Experts of a small language model: 160 SiLU neurons an expert.
Below are experts of layer 8 (counted from 0) of a mixture-of-experts language model. Rows are named router (the router's row for the expert) and show model dimensions 0-159. Each number is 128 + 32 x the weight over its row's rms, rounded and kept within 0 to 255. Numbers have three digits each.
After each expert's rows: "gets" lists some tokens that make up at least twice as much of what it gets as of all text. This comes from a sample of Wikipedia text that the model never trained on. Tokens count by the router's weight.

# expert 31
router:078075082094141100129146185150172148132173123103094111104102134159119155125174083084083124165191138095151144068071181125036112147063128095153113120126141145143069117124134136126085157115103132132181169067142131125218128157116116139141133141119064146129184126156091177143154163097131119126138116103119157123132145140144159104104141099115156097110106131128078109146163147090144109146146081113154095178136150102188118046128099087105185143107137175149137118153074106146112097097081206
gets: " the", " a", " to", " The", " A", " an"

# expert 19
router:169116178138151064178124163157122158167143144122143085148130140113113090160105066122110128101145096132129129171121144142167074129078117147134130097128121173175106083091180064099183132133165109179051146110071143129106155117153099110102150163132090159141159156155117148133115104125179053148135227169184136102145100108132094077190168155126177184136186151161094151142117120111107120137109147149092149086119170103131154159142181132164100100207161102113147120178103130096139135160140093
gets: "t", " D", " W", " B", " G", " T"

# expert 32
router:101113175088077126129161148108138116143128058089171136132077089076145076077124088121117174137132155150131047168177170073096101155159167118135120140151129098145098098062131135101125140133132163078093138179130108148144157126110188099148105102094100134191168164123101138115119101132107174049157135108093159134108152189115101172099097186133113122149180090120105104101180145123120098162149089127141101096148136122101131119140095088141102089146111127169115126186060107041155194112152133
gets: ",", " and", " that", " which", "),", " who"

# expert 36
router:101094142149114051117119119169191134209128148179134116108121059184103116131098093133134106145172112111155146091117162089086148141159142127125118180123098114108138170117158090146166095158052126063126061151080126130117095083137122089105156125081100153160162134130150174077148132155119060164121154163120131107128095092058101156149051136164158119069128165127133156133156135088114120136104107137082144149132119101104149170103093164187196192150099115115091106154142114142121125072166162
gets: "1", " ", "2", "9", "3", "4"

# expert 12
router:112113119145108183091136137138198164130136120108123125179136122103109114113136133139182116079101151122118109157111181153067098153138088156100088048132185139116133112171170051142082110096119115095182134088141143119109112112143136079185114150121092145174130134102166126100172118175153102164129136149146108126182099126119066155114102110109023126136154102055120076100071085142175117177169136098105152164187105120076108133113145134146143121114104126098160127122121167152151045120064089
gets: "0", "al", "6", "5", "4", "3"

# expert 25
router:146140118078127117140152140074037087176084100082190136179147112145189104140067151150204119114127081115126143126177083131100140124124094099147137070153107149163174096121140137106119109133133163169155056177137097161085099115059150148152148083133139122119095103180166148113117137130062145151176141103098124126142133082097157190058152111134190160143160136137127144147170096188186128130168123102184111178099124100096089154119106108082144144114149107117132153127093157129081138164148130
gets: "s", " University", " War", " League", " School", " County"

# expert 17
router:116086140207132142099165131137190133093136149145158198116126150145098128179128128132117154078151087170183127110127176128146165099121061134153081174131123144087084066066139110159080046118185126128083117122162045152113151113147137129063096146113163124079132132125152163165130198110095124140085130156124090098122116072110147104119163107079129104176124104135120096153125104169139135043106128122135115144152106135125102083098123094109173097118103141149209112167115140136137180108182141
gets: "n", "9", "1", " O", " in", " de"

# expert 44
router:112170133129153091070139084133204113189120132168118135131134182150127113121111114148156150185110111134097066175083154116147184104116101193067145129176066152120169132161118117105151098141091128097154166119120133130147129129102134112128194118130080109127094131093122117154127163090155190195117124154128068121169137078131109093084154160083145129071123040139102094097145140147112175121148109135099071124115081120112100159106096185100174092157075098058148130113133131207152129115098148
gets: "1", "3", "2", "4", "6", "7"

# expert 5
router:157053092176147062135116113153138102117130167131090143134128086153102126099133157090107144114125114157117100161159094138153108152076136046101086148104136093134051148073196101130102097121151138119132171138151121125146069116126094153099153164116089168137158057126145119144165169132185135114124154136129142182152148122136134136071095174125125115154073107112156114156078086165110160088177152072138169100094122137220166163097115100096062100147094093114126129112202167171166108101145151
gets: "g", "p", "o", "ci", "lo", "f"

# expert 23
router:161154095105103170152096145102099132164068125106136085150135106149144162143062089150115107203134105151158082115153096111141124077087111149166184105165108185127163115123092095102156112103159180170148121152162156142101149148097188155037164080160079133093093092118147186084101165089133133082141107156145153090143152127120200139128070136124098132121087125165083127060132131126134095108133100138182171091100117168164122115086129113156150136113050128070138099133180155130111139111172089
gets: " he", " it", " He", " It", " she", " they"

# expert 13
router:175113128128128126168107093145141135059096093117145096129120139155140133098174169086115093048135104109193112096134073175107137074151136108113106140140082122133105152134025152061113134116131155123145130168102116104136147117103118092111116132112134142094125134073150095102133145160121147121098060166122138053112129171164124088115105151156143089128189159156064115102148124078143134124121201112131123132168148105157119074163167156137194089165131102193057182172099111063147111081136116
gets: " ", " (", " ex", "(", " Ex", " En"

# expert 8
router:160103076139129107157134106102172128122045161109139176099151120119159082181074142045133104185089050152105127145132101113124151034210167120173182166153130127140122132120106104115136127080167159185128132140117181148101076093130147145106149136154164145129100149121130083165107097119093160127154143100132182137151171103117174111141091066101128158176125173100142138185135098134134056113122104152110192166141158170114135095107162076153103138089163133096114132105121132140141137123071100
gets: "a", "s", "es", "us", "as", "ne"

# expert 18
router:137129111098130112128154141122129128117116170127121147119163174125119149128133144100086077080123126110099183198164130106196110101083147150135089127109090130187082111085152130134173132140143151108082136122112147153077092124123153140153152136163056176121158153136162123077097160107094160061159099200123099127044120106128163142094146143117056122111155183115074101111178129101147103144090143125165074154147124095137212094101121089126128073121056049111105128182160095150169123128091093
gets: "s", " was", " is", "ed", " were", "es"

# expert 43
router:091166176107097142145141113183128164127083142086135141123176109150090158115160162147110089117085092110120103171063146135234079119111155142127196097110142060175206132094125147146159093119148068196103144151120114064138128131063139120149132171120122114135072121198147105110124136152145106168106129063129093170174136160110091123115095101166152109137184146161152117110122105093143088153099093151089099129089111167110098129213140147147103148183151103128109127133155110122112115180148148
gets: ")", "°", " |", " S", "E", "D"

# expert 6
router:081076110114105125098138106146109108087104127102109097076166158151105139042097076164136080194056172091150136126088119159126091218141123108142181171156123092140143111135122132094135202117126120168105110073111088129137139147179136094090130150091180151217123193194132151147082096102116143161130153092106092147144122090156121125096071128118088120146164106136131187086127133130123113114135099182161112166130132126113109166080178155126100102130125183117145118123107044141115109150137133
gets: ".", ":", ").", ",", "\".", " +"

# expert 22
router:141175128161188150144110082145146120135132109105138113077090128103120095070181188087113170138148115148135137111160117154164100116133135083163133139148117153045057147124083197086184143176109129112169130138150149105179083126131149130102173087102181104118177185141076097125133189099143160167070107142141130078083178101103138149134179160132148087140138123151120108160151141091082054123120153142141095143139106174166149059153097124083224113141125137180136160137122109106134130150119128
gets: " in", " ", " In", "In", ",", " of"

# expert 21
router:187108111121134140147182071111105097107115087131140150122167130091177063175103148101192123158039082084120151128162098139150140074120151092163182097140228129158160127142163139198143106160120118120127136120141179171119086152106167062126087148137108078179106122152106129169086071129126145131131163108098118152090161091103134100164126112070191120055135132144145139121162154081187126064155092147124116137143163115111134081161132093142089155138133140107097127166125143144119165166135091
gets: "o", "z", "y", "s", "a", "ka"

# expert 11
router:159048108110113144109097156137113152132183160079126146115122163126061083126097152156208124181160138082148107136180152101101183144139093104145129139126139099161068078087169124172085132128135139147082117102161140087114115116131153140113120142120155141147172107106152070121117082122071160110100098127132118063046090156224194089114125092148161154150116081117060099104145099162098124087089179155120129109107160186075143120143166136122132088128147153125099092072156156138120136117112140
gets: " |", ".", "ri", " (", ").", "born"

# expert 37
router:139157075051139153157106190083128100120086120174151092108115144145131144104125156092171100172078147155145130110059186120121077203100094085134135158082120055108154161094149119110151145126097095070159143126133182074138133127133100117096154190155068091094178171128114134168145088113186132128170124113173119175083174152144140145130168140153151103108132123101168155174124157110156074170148136067122143125160170129122115158159085145079110151086135169143136092178151109140114164168157154
gets: " to", " on", " at", " of", " by", " from"

# expert 14
router:067115143139114103081114126069169138154127181072123147143135122110135126070155237114113132173093100078104137154056131085170169137160128150127116116113140132089115077128141097121101104204110139130174142149074137144111098138129137104096128180153109145084132190164073115145116104146143186147107097137166093177154085130195123151165107161167127122112148108161149108091134104122032111127122135092151117159128096130088108118090200078150185117084137094124087092145081165140113106121143166
gets: "9", "1", "0", "8", "2", "7"

# expert 30
router:097121129098071126115098130104090112164104159088109128141180143134161159120101121138128156159116184139082108136122087135147138088126145099183099117185125190090160150148116108123145131143147135151188127100122118157105096175098200172141175084061099169179111112184142095088110117068095075131110139199155085100111104161125153132128146141133049127106105136158071119120183126131165105173139125155166132163089052107129102165181059107115186117095125138169131149086104151171069163161128113
gets: "s", "%", " years", " time", " km", " season"

# expert 42
router:112167165107141098123104113208078154092123093129108113129115129198174189069108117113069077097152143132161103109171114127135095128110128125096122121115120129105100105162149099097167138097132136153087115150087079134091134090171098086038072159112187165145125116146127144113050081164114130077126063060164156156135155115148123200084133159126100161161106091149176100127093142145124175187109149132131171123153148147079117146153118116132151043123129164091127114170151076097119138132108141
gets: "'", " \"", " as", " ", ":", "–"

# expert 27
router:127154088127078199125105124197160155079101134158090116123148136100103181081170147162091101165091149151068101182099108157090095124151110178129171164168089157122140176108153171151110120131110110146099093165138175148125148103082095125134160088180133141144099246122130199174124148129111143094084091135133087139106071120093167126091137085140165112093109108137159131165103117108171101147118144085153111087107095130127157172075147079156141146145081080136052124091132097120117131140145150
gets: " ", " —", "0", " (", "3", "7"

# expert 7
router:099140095162139119147157125136157082141121090172121156119128126114079191143100089160124115077176179121083137104119153110092101147138185129133112131151139136128127108108140136107147200148143156114124103129100186134093198154150085076164080165140148186095120193099105162128175149192115137169139218097081137161164120183160171112179144087110044117154134115067161129163093151191103084120116109144145115099113113098110145126107154165147179101084107178090122151105111123131151191139125180
gets: " the", " his", " of", "s", " an", " their"

# expert 40
router:176096120096122119134113144118144132099094155087094082123134099108100097179124130134159122094143190126148090124108129097104207160144137133089186125048173145145139152159060178155146107083123146202145107158094083058086077112116130107140146081137152133157135093103160104084144148153097090156133159129104120129138147129211128130143106120120144095100110112141136094190177113087177185111129108115151142091121165163161081065067072085124109167118153147128127125162130186141094155043143130
gets: ")", "\n", " =", " ==", "==", " Born"

# expert 35
router:136105127116156101124110112100152155164090142178203133150102159077083111061115085133112113097206106082089148158148130154146173130124118128135145128091099104130118159104126111161115167109173146083178056118073103105138091110095190117142132077135103125081137081139161160128149147130065080140127120092181086122093139125108136111180154134115122060122160107132113122066139164102104175140122123201088156134059158175092177167113119080104131099105086116122117156082133068185123067158144135
gets: "\n", "|", "===", "==", "-", "===="

# expert 34
router:101190142114133169108156163166147151142171077151085042182093129128126150107156145109142188162109113076116120094138143124107151141130161210108156113108148130144092133126134102146135127124130098048074145116060086120089164073181124167097100173141188073123117118128098135079142163153135131106208168126083183182140136137184122113192111082112060115123147118116142074096152145134092164147133099136114100107098134149156100132171151149089122075175101070117132135142138122107158122082114114
gets: " and", ",", ";", ":", " or", " &"

# expert 3
router:072176149142115187119123111135156096163155134149146148144131121080099155151181124125133159105150121164070158121070195160124144114090162153114101064105135144117169121106157115115098122098093155080142112080166147138158101124180127124183143115139171155106143108084122130127223103129154121171143208121099185076137122153137138125135151120118069158076079126162096111170106177167153145199135111140074087160156160129083126127184109143166191162117192132187170130127097175155165111114127127
gets: " first", " two", " one", "th", " other", " new"

# expert 9
router:150158130133098079149096177154086147120135105124102147135140138111193166100145124114090093098154129108139171156073081150129151131135130166140076137208143158145111097109108141133118076124164109086138186150180092112152140143164077107052141161133157117083131104167111076110165113133122132148039110106146156127200093129109092136156065119125068137177166139166092189094112053142087148083144174129137154159126075118102102175142168183119102109190167100098126120127120089122097101179123118
gets: "-", "–", " N", "/", " M", "N"

# expert 20
router:133223129053158135134098165131123130137141117129104099121145084136115103159053143194111117147110118156163143145106131098119049073142171104071142158161126113133140140099116121116161159100112135163124080097033162143082147123112153140193100115163167096143146146127101151169144179071114149170210144104102120145174145134100128121127117125103105171128161146176153142141132144097098137126067146125162103088126184192122115127103114150128169107130043162158153148107074122111102157152098204
gets: " the", " The", " at", "The", " of", " from"

# expert 38
router:126133097138103138096113157070165117081120104198110113080066167097123203125156146072103152089097159128155096136071159112175188118134188193114135175086071104156114092132145145153150170127114163100123173102165128101089098142098141111147091163153097161091117150128134128085088105111175102066155074179073159120115139167092145112151123112132105096147086126117084111129112147140174127194199148150123094154095158113193139097170110093120193113101136110105125101149097125176131148094152101
gets: " is", " was", "ly", " be", " had", " also"

# expert 0
router:160115171134178081107159102106108159083130169135106104099150127175108169103092105146127150203176132143138142166187065144099137080153081151137085114105163136119108159073102149174107199102182122083072166140148113110156114211108099140102148063157142167132106125148180122050147093082143094121098088133103134102177112113190159062144112178153153109105144105058122111117120134116125156091131134131098160113165151139154109143102124146132091150130171130130152144153093160065115086078138165
gets: "\n", "==", "===", " re", " ==", " con"

# expert 15
router:089078184175151108172131077147132079124178161100092136104140144104139105139165095080074153126102122156176149108150146122100111144183137152133134201140129108153124136154116125109164134081132116059109172140095153139207169137160117108139160120085112107169163125108108171129173134121122057079098096210117088139127113137184103087146069201178092115119132110122143125110074099161131128130118120114147114110164070103153098110129149140118082037120090143193155172178159117131171125110144099
gets: ",", " c", " and", ";", " p", " as"